From a checkpoint of a small mixture-of-experts model trained on Wikipedia.
Size: vocabulary 8192, 86.8M parameters.
Experts: 256 experts in each of 6 layers, a sigmoid router.
Training: 542M tokens, 4136 steps.
Below are experts of layer 8 (counted from 0) of a mixture-of-experts language model. Rows are named router (the router's row for the expert) and show model dimensions 256-319. Each number is 500 + 40 x the weight over its row's rms, rounded and kept within 0 to 999. Numbers have three digits each.
After each expert's rows: "gets" lists some tokens that make up at least twice as much of what it gets as of all text. This comes from a sample of Wikipedia text that the model never trained on. Tokens count by the router's weight.

# expert 168
router:530452519460522493464491463481526505482513471448461464531443469522484558452470486451463494574497567490448489535480502516499517442473463474557543532519431439444475521474522560471540507508458552
gets: "|", " on", " and", "In", "1", ":"

# expert 170
router:531503535530496499515415461466483473525486486425473480525443516477484450454494554540521470476432544479446477571457524454464518476534510488557569555464439540513491475526538481409540548536553524
gets: " |", "|", ",", " (", " States", " New"

# expert 108
router:482557553501474504491478445493562456495490466458460487570476482494453508533530516494466509523494548558446465519518481402422550460518470494570516471508452556449482471478472490501542536448461482
gets: "ed", "s", "ing", "ly", " moved", " began"

# expert 146
router:559530526480475454439568451460529438510481542449573498556464493505509487488517475495499463480428525553467475525524529464414535483459484532486559517456439516528417511468500516480490491479581544
gets: ".", " the", " in", "\n", " of", ")"

# expert 124
router:547491557517460501421458488485502464532483499494450522442433504472502543403530528426581436513411523514537435550501421493484462482491517453603617476535489426486453486469491508555537499501497519
gets: "\n", " ", "See", "9", " can", "=="

# expert 80
router:552508521531480457465554510522517495534491577469528462517456525536491490491483443487485519447523491613439477530496529437476545499518533452528574531513437472536499504487544489480495463496511495
gets: "9", "or", "8", "tor", "ator", "ja"

# expert 66
router:548516541459474484503522532428486522544480512467477461474377540517514517490504598495505488484442476483455408538491500437480532442422505533528555566518432547505481470500485517485534441522523490
gets: "\n", ")", "\"", " G", "G", "."

# expert 193
router:535474435493438507519591495489498503513483530486466504466481556555446465462508548490508525515445579547421455485486455477441534498498451553524526469518467479534538496526534460495500500447487479
gets: "d", "s", "t", "ic", "al", "n"

# expert 243
router:489525499548462465506432454415509445497474519407471472586419462490481540534514522481526449567460542502458456519468489433492501488489483530543599525502482475489467466506540546463522488501458541
gets: "\n", " ", "i", "R", "r", " A"

# expert 208
router:580517530561503473506463453459541444502444510393428483506406486497477465488511493478461421522470518576491506557480462500437526478494470509548552514580403520522548503515503472474490488431491554
gets: ",", "\n", ".", ").", " However", " year"

# expert 224
router:562521546556553458504495463510542484540493553423528507476475501550474486447500597475557432426437483545502502487434495494451488448542563590606521583487438540460525477501472513468529492543566541
gets: "8", "7", "0", "9", "6", "3"

# expert 132
router:559513453513543456498496487446511449516425498430388468532450504494511456380561491468517501519511496496521476477513453470396488454540527467578493484546449564424499482493502472466570477519507496
gets: "s", "ation", "ity", "ion", " life", " role"

# expert 134
router:561487526536502433461474513459521417533450485470439524495494540564476494477549491427522478544481482551459436512512485455470572512480519542566546510461467533452453525467540503436503538435490529
gets: "1", "2", "0", "3", "5", "4"

# expert 248
router:545541452564560494447488566525545481516478527453500574479454508527509458429508540467545459480460531532500504545469531527496517455571484523568519567389430520493528462505482398425550552465459484
gets: " The", "The", " Che", " Cho", " Ch", " La"

# expert 127
router:570465517507542471403512467481545488515515495488481509476391497519468517477576558457461469537467557559524509541525561448460515502475535551513522552498423444444424458445498533475488527477485538
gets: " he", " was", " He", " and", " who", " she"

# expert 236
router:506426511475514463480505541460530488524429511438510524522469489524585424501548506433564485486538516512544467491480481499415497437484495512584536493544410455491530539503512494493510496488567558
gets: " and", " that", " which", ",", " who", " but"

# expert 233
router:473474575491524454474471477532534434512477547457494487513422472508476438535509495472535481492468491582452488496439509514480527433501494511542549562456393488511524493481452479429532460457514542
gets: ",", "\n", ".", ":", ";", " ("

# expert 125
router:529515532542473495432501501454497509498469557417487541486458526471541440480550534467547485549433523571490390531433507441433513479513516502563526532485469475526493511423457460432555469503481537
gets: "1", "2", "3", "4", "5", " one"

# expert 68
router:505509507492525517520517475498520477543522524486521507511456559501417473456531430457493480519510511520497481493481509515457517470522528516607528548488477544541490513422468509494532494502473589
gets: "a", "ba", "1", " Ba", " Na", "re"

# expert 209
router:583542528538478517491528472401528460493477506412482523555433543533518440465519496446563503461461501509503479539513497487456548521465493515532570522474468493521489470442481477488516483453491509
gets: " the", " The", "The", "the", " this", " entire"

# expert 178
router:550561498488532470504523475474519477505487564472510582450446515487532442418545549494559431505460509521520457513472556435484584576513528466522527460424466487490565450522528529451512469489495501
gets: "s", " de", "tro", " Le", "mo", "li"

# expert 135
router:578477562490517466448462471497528416501501572386504502568452502518486496480530548515526481550460518545453477504422515458485577509490441468593496538455442498536489429529529499428478561409498519
gets: "6", "4", "5", "3", "7", "8"

# expert 120
router:550499513479555485451508440484553453539548518467445523456457512504499488440519448490555472514460501555476516498490568464481532502498482460527484495498459427473477470539547463493507439492485504
gets: " re", "ad", " Re", "-", "t", " dis"

# expert 160
router:529531605553498494448484534471494442517506515476459498554474500491463472453457529476532469515472511466486481538476430559448515529482536548542539475522437469510520420490490433508555490485495517
gets: "s", "es", " gr", " Act", " series", " Sp"

# expert 150
router:504496551460479449499533475498582470533503529477454527575451486555500476424575537447499503531455541534527523547491533513463574485513522510514541591471444513515496535501468514433509511466514563
gets: " a", " an", "2", " his", "–", "3"

# expert 93
router:541485547514490508496583517452516458575429522467487457551440487466494496421521512453569515513452539533552438501514517480448566507508464484550546567480461494502504491460450456504505503496545525
gets: " ", "\n", " /", ")", " (", ":"

# expert 121
router:468461493463464512467476493499548453522544503449476501499434507590498511439573509457538466468494491519479483496542539432467517430455493492531556524526437458480509525455545508462583503522499520
gets: " de", " Co", " co", "\n", " re", "-"

# expert 246
router:475455502490496478451490432506497462519524511428535539492367525549482523389521473481566471474463459509538466475565558530469499514508516521557516524548394569460494456498498475486519466515509508
gets: "-", " |", "u", "|", " is", "au"

# expert 97
router:501455486534474440482558470488541498490485521454455531506450507497452462474485515485550458562468534491474493496438509472428455458529551479528480481485391482508481520488504454498548551500508531
gets: " with", " of", " her", " his", " a", " from"

# expert 235
router:549492519530549514431475535429502502551490545410554535537454509522498465450520493516553481483532530528516442552442497456435553534503497522551571485478419498486535494495465491479471466511503529
gets: "\n", "c", "==", " ==", "ic", "ed"

# expert 173
router:557411549477513496449516513495548488517496564475458526490473515547515430418508520501557502512513522589478459480486476476416535501477487492560497520451418493483529479462489478467547486454469516
gets: " |", " was", " were", " is", ",", " are"

# expert 190
router:544492522506522501500488552430543466506468548459478527507476537512494454475594582480534464508490515520544447552482493511474500442538557471505503529540505501483427471449550522409531479462462545
gets: " ", " It", " it", "–", " (", " which"

# expert 202
router:516484530508516484395479549451535437536447521462477509491422486574514522503556515470531482528465548539489495483534536452430531537468502501563469538546433507540505456518489481510503507522489429
gets: " |", ";", "\"", ":", ")", " –"

# expert 76
router:505486531511468515433532434466518509583456486485470491505455499535531478483502486505545487433453486540496485539497449463488475460458538502543545522483461562456514529524449496498474552443452499
gets: "0", "7", "8", "5", "9", "6"

# expert 112
router:504476514498510491489560493435514446551527515441456491568456511523528463500528505463562490483466530556504527485465456506420505472537522534556520561483387526545457498467438452474532505459464527
gets: " |", ";", "N", " /", " –", "aged"

# expert 195
router:493483496505473422491445519481542477484480529474488497545448514570544490479550507485555485494471526543399474579458528472383573485524500519517547543404446543489483490458522471482561525464511480
gets: " of", "ing", " for", " with", " on", "ed"

# expert 137
router:482515497459503469441511521455539444562452513464489515477479484545515532522478506519532477523422546579429466543484520400471468490514530474488561501483501546516489521486528504520548453491502545
gets: " ", "\n", "ro", " –", " Bo", "o"

# expert 187
router:506458487484422493508460531483519474547483532473502465519453524501516505493504529520517501538432466593524492515489482430451510493503505493546542540574468523573512500538524467513523457486486512
gets: "\n", " |", "==", " =", " ==", "==="

# expert 77
router:502469430410580451435497610496528479556487558436496503504497498471538501456516535392579507522490491523491470491489471495441535496480488478557514497520463523511453453437501493405492491481523506
gets: "e", "o", "te", "en", "2", " X"

# expert 88
router:606519505534532462487484499440546503499472513397496508533464569530509458405547536408524487478470512545485473509510502497477565528490489487511512486483466480479446542458514445482522539459542570
gets: " the", "The", " The", "|", " World", " War"

# expert 136
router:535515536488555514456464420456581450474485504418470460548455472515489495483498469475496533501451578536466469524492533457477503464529479469551550532560459450480468547494527513467513495442527530
gets: " on", " ", "|", "On", "2", "In"

# expert 101
router:511516493482474474447527530473494471492537479439549518471435503458505486448536562395530427492416492472487493528507529479463539479444479522577536486535458501470469496480534541429539508469493480
gets: ".", "stra", " war", ").", " Vol", "al"

# expert 214
router:463535533527555462536504465454574463502486498446502483511443523474472490464564520429519449496434502538539495478454535447470526486423573568596541493525492541502410464542514523538544443523476497
gets: " F", " f", " for", "1", "6", "5"

# expert 161
router:522485491479501485526496490434526538490516527488451523469464461498531465450543468449502535537477543536448456544529411441447507418527539521491546497549484486525517500494480470482546475460497538
gets: ",", " ", " (", " Co", "/", " P"

# expert 158
router:530493518468496440431476462521502421567491509461482492481386485534467515399532589511552449520406523528465501571460533480473551503480556554508520477495451478507446427502515473498497536522556525
gets: "\n", ")", "\"", "|", "4", "3"

# expert 96
router:532491518511507464460468507453527452515528553450482489529486458555530469439473464497531449519472491564456455475480516491460526499456507523524590568544480557541495536493473510518507438433514552
gets: "s", "a", "i", "ri", "re", " Ga"

# expert 142
router:549508506499492461444556467461570441492459491410519525523451485517537499475527494444508472485455534561490472529536487500427583475459464508534548512462421546468455487477451477461553512483515518
gets: ",", " University", " in", " of", " College", " School"

# expert 118
router:544531550515517476473539489451572497547480514410494505458449514504456505491494496446503470489429449552503470498514524410374524475485491540513530513508435519533462528503502500481512476536443540
gets: ".", "\n", ").", "\".", ".\"", " United"

# expert 71
router:519476544539558494469453479512549470541493550483469491512406504474535470412538518462568450508480489502496475523481494425467505470439503544459527530498432472489434507437515555520495460492483483
gets: "er", "ter", "ph", "9", "–", "in"

# expert 241
router:544455460530514482529504505439485512503423439453463498560481533501503460450521543466513467495485450553517471499497503452489531494481548457526570535481494507439510467471571507470542515463553488
gets: " ", " a", "),", " American", " an", " politician"

# expert 220
router:510478532460488509508455543462501470478480518447448488455457460529531476489489529488527546516506499490494465546467450477448550523507477482496537576514447515519521540483451526429454476502587563
gets: "\n", "ed", ";", "k", "er", "y"

# expert 122
router:480444530514525458479516502468521488518466509460520545521460525582472505508483552486547506516506479535475508516473459484427500482485536485585550510487416539502443499497491459477543523516479605
gets: " with", " has", " had", " have", " as", " of"

# expert 205
router:490464426583478470486498506431538470504467490481482476542437529519506459444563519480562479531461511496450407551423502429444533522520483522595559526480468509524497529461525482453565513549507477
gets: "s", "ing", "e", "ed", "o", " =="

# expert 102
router:572445476481477568492459543469548478509554573439476467483435561474502473533537509491502505470531467537548448483500520440409548495462492468584517565518419478444498523462504495453480520489488523
gets: " the", " The", " after", " when", " while", " was"

# expert 113
router:516519487516452495418499457431581520483521542415451508502496490500540452516474493421480510549503578544441435556549518436472541465506547531544523518550470505502453489480491528471537444458569550
gets: " ", " |", ")", "3", "5", "6"

# expert 126
router:578507537542512488470516483516504500508497526432495568459464517520515415428548496515526453523490474500458479486474599437468569535493499492541585457491460512482522464538504520429493457519497544
gets: "\n", "s", "g", "c", "min", "ci"

# expert 166
router:534447515508549455476490485476520466489473482486460515470433549475478538509585531512583468478410531486495447532435487492460581425499516534511539569483462457445481524515551501478498563494549549
gets: "\n", " ", "1", "2", "|", " and"

# expert 165
router:567449526522512486519521499480512481541463477430509445558423473486491473434471466491560465520486505507488509503536492447459516487529497493567542530475475499507505470492488457495526488516532499
gets: " ", ":", "–", "^{", " by", " T"

# expert 143
router:498443474509480472496475512530479542547482528452467466508412535523441500464489526515510438512498460589489475520536496491470485494459527499533490502469431561489467514520521534428491574459531537
gets: "-", "s", "al", "==", " are", " white"